From a checkpoint of a small mixture-of-experts model trained on Wikipedia.
Size: width 192, vocabulary 11791.
Experts: 160 squared ReLU neurons an expert, 4 picks a token, a softmax router.
Below are experts of layer 2 (counted from 0) of a mixture-of-experts language model. Rows are named up (a neuron's input weights, with its number), down (a neuron's output weights, with its number) and show model dimensions 0-191. Each number is 200 + 40 x the weight over its row's rms, rounded and kept within 0 to 999.
Before each expert's rows: "comes before" lists some tokens at least twice as common just after its tokens as in all text. This comes from a sample of Wikipedia text that the model never trained on. Tokens count by the router's weight.

# expert 26
comes before: ": ", "\n", "==", "also", "\n\n", "by"
up0,178,203,177,188,216,183,193,240,166,170,161,230,279,221,238,206,206,109,216,177,232,178,208,210,210,215,196,128,212,146,136,218,256,233,242,185,195,236,175,167,254,216,234,192,265,111,294,180,186,255,282,200,214,140,214,231,214,155,232,229,234,215,204,206,144,207,198,236,224,149,260,212,237,180,151,296,239,242,195,204,194,215,209,234,117,185,209,178,151,191,257,165,128,271,215,153,199,213,199,218,167,207,206,136,240,179,151,280,125,187,229,177,167,185,129,218,233,242,151,179,153,214,280,240,293,263,190,148,170,263,258,133,145,269,217,194,272,177,138,175,161,206,215,191,203,149,172,229,154,153,223,203,195,187,122,182,249,259,156,239,184,274,205,224,191,184,192,222,200,175,189,128,250,173,250,177,240,201,177,241,180,179,282,174,240,188,185,183,202,195,183,165
down0,164,162,161,198,232,177,178,171,199,181,183,136,247,188,79,166,166,163,149,234,187,222,199,196,180,203,244,183,262,200,171,189,214,163,244,205,176,113,280,279,254,203,127,182,264,143,225,181,189,157,205,195,182,202,234,199,157,258,158,215,219,245,214,234,140,168,188,250,212,219,210,167,281,217,192,249,294,176,146,107,140,225,169,206,199,251,210,218,170,239,258,167,181,225,204,246,245,172,213,200,116,202,123,191,239,236,144,223,184,212,187,176,180,145,241,240,210,237,196,207,197,148,170,145,255,199,215,152,153,186,197,237,161,193,175,236,200,181,108,194,181,211,257,220,231,162,189,203,192,173,206,253,251,238,190,99,197,205,156,143,234,175,149,274,199,205,169,219,239,133,182,188,243,101,223,149,227,178,203,212,286,186,285,179,194,214,164,278,201,152,187,182
up1,249,279,193,101,247,169,147,111,210,254,225,212,184,176,177,197,202,199,209,175,151,89,177,207,219,240,153,214,204,124,176,221,176,266,249,138,181,194,227,186,202,190,182,224,118,250,128,195,167,175,214,215,236,232,173,131,189,217,233,148,134,233,110,241,217,180,166,186,207,224,150,217,218,166,184,242,241,208,203,238,131,191,156,186,153,211,249,247,142,218,132,143,225,146,166,185,177,177,219,173,248,235,192,202,186,202,220,196,172,256,176,202,188,211,209,243,224,217,211,173,185,242,253,185,194,231,285,255,206,203,171,187,248,228,251,230,211,222,189,200,268,169,252,190,159,151,184,206,261,169,201,156,138,135,126,200,223,240,203,305,191,192,132,180,151,205,275,239,228,271,292,132,170,219,250,194,203,210,183,153,222,270,248,225,220,238,159,235,171,190,167,156
down1,236,278,180,88,148,95,223,219,195,226,195,241,190,176,192,260,225,203,237,142,179,263,228,170,214,219,193,197,186,192,179,219,295,173,201,205,173,183,267,191,193,232,216,240,224,211,206,172,164,209,133,185,199,168,103,167,205,238,173,207,281,175,211,259,166,229,177,147,172,256,155,162,230,220,234,195,215,156,176,267,208,216,226,165,210,186,212,203,189,268,251,227,226,226,108,144,180,194,158,176,233,212,256,157,153,181,143,198,203,204,149,270,254,188,212,192,224,145,178,146,229,218,290,118,192,241,206,190,243,224,222,89,197,193,222,216,180,175,205,255,217,122,136,222,234,180,219,214,226,207,136,130,238,183,225,194,251,163,217,183,146,220,140,222,197,227,148,181,229,139,266,159,163,238,266,154,178,188,246,103,158,223,236,156,203,172,177,227,150,216,232,176

# expert 39
comes before: "\n", "\n\n", ", ", "| ", "|", ". "
up0,232,202,223,211,218,195,134,177,209,255,182,197,192,202,208,208,114,194,196,169,242,206,184,184,202,217,172,229,204,167,237,199,218,269,201,147,129,239,179,139,203,203,170,221,192,219,222,234,155,229,223,228,202,194,122,213,165,197,190,215,283,262,124,171,211,196,241,154,207,210,108,189,231,218,205,155,174,176,253,242,138,251,272,183,145,247,192,243,226,125,163,169,147,174,175,222,169,208,190,224,201,250,248,164,109,142,186,265,211,159,190,198,194,148,183,267,282,180,272,136,172,181,155,256,183,153,207,187,269,201,246,192,99,258,216,161,161,141,181,132,196,239,268,221,188,208,187,155,187,174,154,180,130,120,149,181,172,250,239,153,214,179,190,137,262,168,184,203,176,150,259,234,177,277,196,191,111,223,264,225,227,176,229,221,151,261,205,181,175,155,233,163
down0,197,173,188,228,265,196,202,222,228,159,179,151,157,202,191,194,211,152,219,235,199,194,201,206,187,161,126,232,176,183,165,213,181,250,101,200,170,129,144,227,177,184,192,268,216,187,190,245,254,182,213,224,188,177,134,209,186,177,152,196,238,201,188,219,242,130,213,147,242,193,236,209,173,198,293,167,219,206,278,230,243,169,135,221,184,316,156,152,230,175,166,210,196,238,200,241,115,153,218,200,296,207,139,213,161,265,180,186,227,216,175,158,192,275,166,145,193,182,233,168,224,244,224,183,191,155,157,138,195,157,196,169,193,140,199,298,239,148,210,145,132,246,183,185,230,206,173,213,166,190,218,218,114,210,204,264,210,202,239,184,226,164,125,146,165,212,135,160,166,180,150,236,103,233,229,205,208,269,231,171,219,138,192,182,188,182,251,227,86,158,137,211
up1,242,209,223,228,238,225,139,41,221,238,167,184,223,188,195,220,137,166,192,155,218,141,202,258,199,247,187,252,271,185,213,327,131,244,212,223,237,208,214,175,261,183,188,164,190,234,248,170,176,172,237,258,185,151,241,165,225,164,171,225,194,179,198,166,173,200,152,204,134,247,169,217,211,185,243,267,252,206,197,207,165,121,221,219,278,198,233,163,211,153,233,195,237,148,227,155,181,227,191,225,229,266,190,146,187,220,240,256,181,205,177,168,193,165,277,194,204,188,219,169,207,176,146,232,295,200,266,222,162,258,180,202,198,293,190,163,211,229,172,190,200,271,143,213,178,127,194,253,251,201,268,221,192,190,135,175,180,238,214,205,175,215,212,162,165,136,219,202,210,158,253,197,159,342,215,183,228,205,198,224,187,216,213,186,168,247,252,182,171,170,172,265
down1,101,133,160,181,246,173,221,239,258,212,207,262,161,225,198,191,249,182,199,248,192,178,174,210,254,233,157,210,131,265,137,169,209,160,241,155,180,258,166,198,196,156,175,130,162,216,208,140,186,204,218,157,235,262,167,277,108,202,266,115,213,118,223,175,210,186,198,204,170,238,189,245,190,154,193,265,210,187,261,196,189,135,266,210,143,179,219,161,276,215,233,193,172,200,227,203,135,208,193,160,191,167,171,210,245,292,236,243,231,205,169,191,163,218,147,274,149,148,200,195,193,236,281,236,206,158,164,200,161,248,189,211,176,244,248,203,187,143,135,158,211,187,228,131,150,195,222,136,217,239,199,264,161,279,231,208,205,158,240,250,194,202,160,199,199,195,181,145,239,210,244,240,186,226,230,225,189,149,256,211,170,189,226,107,236,193,265,140,238,147,175,191

# expert 52
comes before: "\n", "| ", "|", "\n\n", "|---|---|---|---|---|---|", "W "
up0,162,186,294,188,150,235,191,172,201,216,139,211,248,267,212,122,138,230,207,159,228,254,259,202,226,177,249,130,243,157,266,174,245,223,219,215,199,185,196,151,222,182,230,251,170,225,244,199,217,198,222,274,231,261,133,206,250,193,233,214,164,214,189,176,222,170,207,216,117,211,160,275,165,160,235,169,235,224,198,134,182,187,242,310,175,190,180,213,182,142,238,111,213,162,227,165,160,233,231,185,247,153,156,162,132,156,209,232,116,198,196,132,104,179,233,208,240,199,181,162,214,252,222,248,217,211,247,100,222,215,248,187,215,179,236,180,210,178,187,243,157,209,185,306,253,233,201,206,174,269,199,241,192,227,245,122,227,225,215,277,187,220,166,192,257,195,188,229,227,216,224,228,184,287,259,152,218,215,197,191,223,220,173,188,260,214,240,154,154,165,197,244
down0,206,225,153,222,166,123,222,224,199,146,189,189,193,167,288,159,223,209,174,246,244,212,211,181,192,172,226,116,200,172,231,189,169,275,194,274,184,144,184,215,138,218,223,200,150,188,218,280,265,252,222,198,242,182,298,156,130,177,212,194,134,204,153,294,237,148,197,225,205,224,202,223,167,188,268,122,192,200,204,215,246,258,200,148,258,254,182,276,189,221,151,184,197,240,296,228,214,190,208,262,145,203,245,177,159,179,228,190,157,193,212,236,265,209,223,220,157,184,150,188,163,227,250,217,206,169,172,88,173,147,157,209,190,193,261,154,189,263,204,234,191,226,173,217,225,197,206,176,207,243,180,123,235,176,170,208,277,179,141,234,157,198,231,241,228,183,194,217,185,98,215,192,109,223,201,191,251,214,201,238,299,184,137,189,205,235,159,226,236,202,260,221
up1,168,262,250,240,176,215,210,196,225,315,214,220,190,200,248,199,209,235,237,207,202,145,213,255,233,192,223,170,259,172,195,263,217,270,215,192,250,174,266,205,195,248,207,147,160,201,263,220,168,252,223,227,157,192,270,218,235,191,218,122,216,141,206,111,279,173,196,166,174,231,116,302,192,152,191,289,166,228,184,251,180,178,207,177,236,153,182,248,145,215,246,239,257,186,185,144,166,165,155,194,252,250,208,172,158,142,182,190,193,178,150,110,160,230,155,208,273,145,165,184,151,197,167,166,141,164,148,227,179,279,184,157,238,164,233,234,222,199,224,211,221,181,186,221,229,150,221,195,228,197,208,168,193,190,175,194,233,187,223,272,156,228,221,139,218,186,218,244,154,217,202,198,251,284,197,241,255,160,174,262,216,171,285,251,233,257,177,132,228,205,173,151
down1,185,267,251,182,225,187,185,211,173,188,203,192,266,180,199,178,217,226,200,186,260,189,214,121,167,175,260,173,205,136,200,157,196,146,231,185,178,166,234,209,179,150,223,177,215,125,217,211,276,209,163,202,207,350,190,250,112,197,174,209,235,212,183,235,262,153,218,245,244,219,246,200,184,167,165,125,226,203,145,159,151,231,217,96,246,203,161,201,194,216,253,189,219,211,229,229,192,230,146,238,191,204,209,146,207,246,259,240,179,168,229,232,203,172,200,263,184,251,192,222,176,203,258,239,184,149,182,204,234,179,234,123,207,222,182,84,183,202,185,129,211,203,194,189,262,192,179,208,175,207,207,237,204,187,226,164,201,186,186,214,196,97,170,204,132,185,171,286,155,199,185,235,301,80,262,157,230,177,222,214,189,171,192,184,211,287,127,255,186,267,237,199

# expert 23
comes before: "\n\n", "The ", "In ", "He ", "\n", "It "
up0,147,189,175,214,187,172,225,212,163,243,165,264,264,223,125,180,185,189,166,179,201,86,262,178,232,230,99,134,207,200,208,177,225,234,195,249,219,198,230,214,178,135,196,257,182,180,222,233,192,136,325,246,206,166,227,195,222,186,249,157,176,235,149,172,221,145,139,185,232,155,232,140,172,151,39,238,194,230,135,189,227,184,227,207,231,147,271,226,181,174,156,214,186,224,217,181,165,249,231,235,197,165,180,215,217,180,169,169,213,162,132,164,200,194,221,208,179,215,225,162,182,206,163,181,179,193,207,204,132,181,262,262,254,251,209,179,212,216,221,150,190,215,229,163,219,161,142,217,191,205,249,199,260,203,204,177,215,266,79,258,256,222,224,218,266,248,216,185,238,218,229,162,168,236,255,231,135,192,174,170,207,199,277,203,236,269,172,204,197,167,204,134
down0,165,189,186,113,196,205,312,247,191,228,177,271,141,156,169,217,284,235,268,239,136,218,184,195,165,215,229,177,160,271,160,54,188,193,270,234,188,206,231,244,169,218,208,211,222,211,212,228,179,207,182,203,170,143,136,184,216,146,166,215,194,207,237,202,156,191,190,209,263,144,136,248,200,194,226,163,165,202,217,105,193,198,203,186,223,165,198,251,248,238,206,210,267,200,187,199,157,118,108,169,190,190,249,223,228,203,150,158,216,194,166,183,185,193,177,230,155,215,220,264,260,147,177,144,169,188,238,162,215,159,202,208,174,194,186,284,250,184,176,276,122,188,182,173,152,222,239,134,201,170,180,224,179,229,220,244,191,185,157,134,149,187,271,228,198,219,195,177,196,212,136,143,215,163,187,203,226,173,181,166,229,211,216,208,287,208,244,74,193,200,158,233
up1,180,258,124,223,245,175,188,184,208,236,214,203,268,170,159,200,215,251,214,251,236,180,253,194,155,177,128,179,219,258,175,164,171,171,168,138,240,209,136,192,181,146,204,203,171,196,170,162,223,214,220,265,223,139,270,188,229,148,235,237,211,221,231,220,129,173,200,156,193,115,206,223,200,181,142,214,219,226,246,214,158,199,216,194,276,82,81,178,192,169,238,256,196,275,202,188,237,181,218,262,166,183,216,179,218,188,222,191,199,231,197,190,236,256,248,206,240,153,215,207,179,216,286,211,280,168,165,286,137,270,255,284,242,208,70,225,206,206,182,220,171,163,223,199,247,160,138,283,208,166,232,197,196,210,205,244,212,258,178,197,216,204,197,259,249,172,151,195,149,227,284,168,188,228,163,198,192,236,142,215,183,205,243,181,230,272,204,202,180,249,205,209
down1,177,161,194,288,270,173,254,236,232,172,173,252,257,195,213,218,230,231,226,252,141,164,279,247,266,276,198,241,177,241,196,127,163,234,222,225,182,140,245,232,227,269,266,211,165,151,205,289,207,143,241,232,168,203,155,216,182,165,216,147,224,280,237,191,168,179,153,186,140,232,228,251,245,198,221,232,182,156,189,182,241,151,164,166,187,192,197,192,145,204,229,198,161,196,196,221,208,142,161,202,152,147,246,184,309,107,133,188,238,228,218,196,248,166,234,272,182,265,230,229,200,244,153,152,223,229,221,217,251,150,185,146,243,178,195,166,187,166,128,248,202,177,175,205,287,270,194,212,200,188,215,195,245,215,131,251,236,216,128,185,205,173,191,178,210,245,132,223,198,177,205,243,213,175,153,155,220,199,163,203,140,190,265,213,207,195,218,186,298,237,240,191

# expert 1
comes before: "s ", "\n\n", "The ", "List ", "American ", "\""
up0,146,155,131,304,238,177,203,216,234,191,219,173,217,207,235,151,231,235,197,200,232,217,227,141,216,196,209,265,255,210,209,212,70,249,208,210,163,204,193,203,234,172,184,209,169,250,212,202,205,168,224,294,163,217,215,199,230,161,172,205,191,285,185,173,182,208,217,213,189,246,208,218,210,252,235,154,196,137,218,175,181,223,221,171,241,169,148,269,272,192,222,236,162,205,222,248,181,172,178,255,224,207,275,152,224,206,235,202,191,229,262,215,244,198,216,139,249,144,206,239,222,217,174,133,142,249,135,190,269,97,176,124,142,221,159,218,168,231,203,199,131,141,164,242,221,200,142,237,191,147,255,232,193,185,207,241,279,238,135,196,225,181,247,213,268,193,166,150,225,96,224,158,262,216,206,241,230,258,183,191,174,190,292,157,206,247,197,210,207,261,171,263
down0,152,239,136,243,144,147,160,88,204,244,202,199,159,205,177,211,219,220,289,177,229,228,195,178,215,193,205,234,200,144,140,127,182,186,275,261,247,213,204,178,211,122,234,247,210,175,200,235,141,185,224,165,263,263,154,216,197,124,154,138,228,165,238,162,196,159,163,235,197,237,128,199,192,184,226,148,182,190,202,246,173,195,262,194,226,189,193,192,245,189,139,250,323,238,174,168,223,197,216,167,281,235,242,229,196,184,129,120,230,236,183,155,196,194,180,213,236,182,214,247,236,148,223,190,199,232,160,248,268,223,219,182,182,231,231,180,186,183,139,197,241,258,169,186,197,272,213,219,210,177,215,98,183,212,246,245,148,198,92,240,181,255,217,191,215,216,233,243,161,173,170,198,201,144,244,156,239,232,238,129,189,129,164,184,230,251,208,196,251,163,189,157
up1,152,205,156,191,137,223,200,213,212,193,160,153,184,236,219,229,168,172,217,154,197,197,200,185,259,189,178,150,216,162,198,190,191,243,227,302,145,209,177,235,209,136,187,207,206,159,150,228,187,196,225,207,213,165,216,154,208,206,188,213,193,180,212,265,278,136,258,125,179,181,172,208,268,206,248,194,166,236,113,184,256,150,194,221,241,119,191,233,214,238,190,202,230,144,113,196,230,227,228,188,209,202,236,292,157,189,180,187,202,237,224,227,130,198,133,240,145,180,179,207,290,166,224,154,230,213,215,180,175,128,139,205,251,264,146,218,230,154,197,227,148,204,171,260,257,144,146,143,277,119,252,215,176,222,202,263,151,182,255,212,223,212,278,165,170,220,144,180,176,193,119,192,174,248,258,252,171,259,168,252,218,152,181,101,225,169,176,207,145,205,140,185
down1,202,310,96,157,122,191,185,151,206,275,161,128,133,234,163,226,130,156,200,181,231,223,208,183,188,198,238,190,253,234,212,259,271,234,227,278,199,131,217,290,157,128,246,196,228,111,191,138,185,225,144,189,273,203,168,171,174,190,222,193,202,210,181,216,210,189,273,217,129,237,200,214,197,173,205,266,166,244,174,181,215,175,244,188,243,184,182,275,188,233,177,200,115,192,231,197,229,206,89,202,186,183,218,150,199,192,232,207,189,193,148,165,213,188,267,174,113,244,187,228,200,157,178,182,182,211,230,164,271,149,193,193,163,281,147,200,199,178,210,132,224,134,185,202,185,228,166,168,278,136,209,215,218,135,189,189,208,193,202,215,159,129,174,207,262,190,163,187,185,180,195,245,185,175,235,223,249,249,253,151,231,156,179,141,167,173,153,223,184,202,179,188

# expert 61
comes before: "the ", "= ", "==", "a ", "===", "his "
up0,198,181,234,220,279,201,171,224,171,172,196,139,262,212,216,166,246,193,137,144,258,141,125,239,232,213,245,136,204,200,211,221,262,185,283,202,254,209,239,197,115,192,171,133,171,158,183,202,214,219,147,252,166,178,151,171,226,201,246,227,174,178,172,157,167,219,166,187,142,266,166,231,176,202,240,211,210,343,111,188,133,214,204,162,269,193,253,173,214,126,211,205,174,200,207,172,180,263,226,257,208,250,228,239,180,175,225,251,215,186,144,155,223,261,170,233,174,170,227,160,214,224,195,219,191,208,217,189,177,243,199,99,204,195,211,173,224,273,229,270,189,199,200,167,210,247,197,221,179,149,217,259,179,245,236,202,170,229,168,218,199,274,153,257,215,161,183,194,260,194,136,250,136,216,188,123,237,99,220,117,189,181,145,226,160,214,232,233,153,218,204,191
down0,210,154,211,171,215,215,255,281,192,248,253,277,173,249,192,179,119,161,168,254,153,186,162,199,201,228,260,222,186,142,211,241,228,184,165,188,186,220,215,216,125,231,202,199,221,139,201,147,200,178,200,147,225,194,223,200,232,215,220,215,213,139,53,181,272,189,146,135,161,191,166,218,240,237,225,200,168,227,183,161,118,237,200,230,128,184,200,201,274,139,230,213,227,214,207,214,201,228,168,189,167,212,228,186,194,139,215,175,149,139,211,143,238,205,152,239,213,123,202,201,132,273,214,200,76,170,195,209,174,198,149,249,195,202,155,214,194,183,239,298,202,143,150,169,221,115,192,163,200,184,237,193,215,161,195,202,216,177,165,183,171,222,312,240,242,181,200,199,200,250,190,215,258,102,242,173,209,195,188,193,148,207,254,130,166,243,183,206,214,185,275,152
up1,184,209,214,194,211,254,122,147,176,190,229,138,205,163,162,189,154,255,189,220,156,261,176,182,204,177,222,185,302,172,155,217,265,153,240,215,215,184,180,276,129,240,153,165,215,222,160,156,178,237,189,127,208,217,245,218,184,203,196,254,259,212,130,199,285,210,209,243,125,261,180,213,221,199,241,167,262,181,245,192,228,192,193,239,188,172,207,170,158,220,222,151,253,196,128,235,151,236,164,225,259,182,173,182,184,194,214,172,227,241,147,164,164,142,212,144,179,159,165,200,230,138,183,211,215,171,138,251,224,186,193,199,180,252,310,208,100,174,220,147,215,141,171,193,77,219,219,195,114,177,228,213,170,227,187,230,222,241,216,100,224,169,91,241,169,157,235,166,236,142,221,193,209,209,150,179,220,217,161,185,283,184,182,199,197,237,222,246,202,208,235,220
down1,276,180,190,158,173,162,180,277,204,211,187,253,162,246,137,250,232,192,186,186,205,169,182,177,158,188,165,203,224,238,232,124,196,223,130,271,159,181,149,200,227,133,264,170,233,204,133,180,229,253,170,204,167,164,238,223,191,162,186,175,179,127,205,221,149,221,209,225,225,209,156,178,199,226,169,141,212,257,254,206,270,209,109,199,212,257,212,220,195,172,115,222,197,183,215,144,195,177,220,224,141,183,209,190,231,181,190,209,199,188,208,262,182,217,123,184,210,209,231,200,169,238,187,174,233,211,192,180,128,245,167,176,224,226,221,172,224,235,215,199,221,185,266,225,233,157,196,218,162,176,128,133,262,177,243,202,200,193,202,171,194,270,217,289,217,191,111,184,211,299,210,144,152,44,213,167,196,124,145,187,206,203,230,227,178,277,74,161,181,187,199,252

# expert 31
comes before: ", ", ". ", ".", "-", "'", "\n"
up0,259,204,229,203,268,218,172,189,149,246,203,93,180,221,195,200,197,124,152,153,201,238,191,219,119,143,179,258,188,201,191,168,137,294,201,186,224,194,155,205,170,224,152,204,206,186,218,160,199,204,245,207,148,228,217,194,198,177,200,219,197,186,174,213,110,144,239,154,189,208,147,174,153,165,176,170,214,224,222,180,187,241,214,179,209,154,219,214,163,147,242,238,214,286,205,117,189,133,194,182,158,200,191,212,191,200,247,251,155,231,203,183,139,190,171,284,176,210,285,154,215,255,132,203,221,185,250,221,138,195,136,133,145,73,217,181,261,171,195,116,183,196,248,237,173,109,188,268,138,171,232,264,162,186,198,250,208,234,210,158,224,323,154,206,236,160,203,213,225,179,201,142,209,213,217,244,165,227,185,168,166,225,219,254,175,221,201,206,181,215,130,156
down0,234,211,134,200,187,170,121,219,192,238,240,191,187,181,245,204,265,155,265,234,127,191,190,180,229,158,208,206,186,206,193,196,201,194,214,180,235,133,208,181,215,210,130,171,223,208,102,146,227,240,267,239,139,249,220,200,176,247,240,188,171,143,247,178,152,185,285,183,185,181,158,187,108,169,209,244,186,242,237,233,194,228,213,226,155,206,175,192,234,242,188,199,319,232,122,181,176,154,124,205,193,175,206,245,216,143,213,155,222,173,188,215,202,242,161,141,186,255,212,225,154,206,122,212,178,150,208,226,238,242,144,210,151,257,188,157,242,141,159,184,166,154,253,217,238,170,130,184,232,263,240,169,223,164,133,229,249,305,162,171,164,167,132,179,153,173,197,165,256,180,206,171,292,145,168,144,203,238,232,179,175,218,214,186,117,157,146,209,166,199,236,173
up1,234,191,318,258,224,236,158,226,201,180,199,220,197,160,266,181,170,202,226,189,200,184,228,170,215,234,179,153,211,184,288,195,169,163,238,192,243,171,204,184,129,214,191,159,137,272,166,191,232,239,187,215,164,193,262,177,207,254,240,213,167,168,177,134,256,231,194,220,283,237,162,227,223,232,182,205,211,169,161,137,203,83,243,243,148,223,263,170,232,174,267,154,216,261,250,216,169,206,254,227,184,215,238,209,204,204,186,216,236,233,203,189,148,205,190,182,212,241,137,212,221,209,150,190,143,223,178,148,235,172,270,182,180,188,206,214,216,173,209,203,186,175,203,183,167,90,184,119,224,232,200,292,197,151,200,210,165,141,208,145,175,184,229,150,170,199,188,166,115,246,211,232,201,243,126,159,177,104,146,238,232,241,191,260,128,184,274,155,202,144,100,167
down1,239,201,232,216,84,188,274,274,167,168,224,198,151,190,205,256,195,248,267,222,205,146,230,153,244,239,241,220,201,219,210,161,204,115,289,185,183,105,218,182,179,205,238,245,264,203,116,154,286,196,197,183,180,235,195,176,202,250,179,212,187,208,172,225,178,227,179,214,178,227,261,175,288,154,234,152,216,110,132,235,246,159,203,217,172,204,213,199,180,198,205,186,291,242,213,190,162,270,190,205,261,160,182,205,279,199,237,287,236,255,179,177,242,255,109,135,202,182,255,164,161,188,171,139,138,209,227,180,172,164,239,205,213,259,186,214,204,221,201,190,174,175,139,195,163,148,215,185,146,171,148,227,187,207,205,190,163,134,194,197,220,228,227,187,161,242,171,177,207,192,162,240,259,217,170,138,230,183,219,270,216,194,141,216,110,208,226,193,196,163,129,162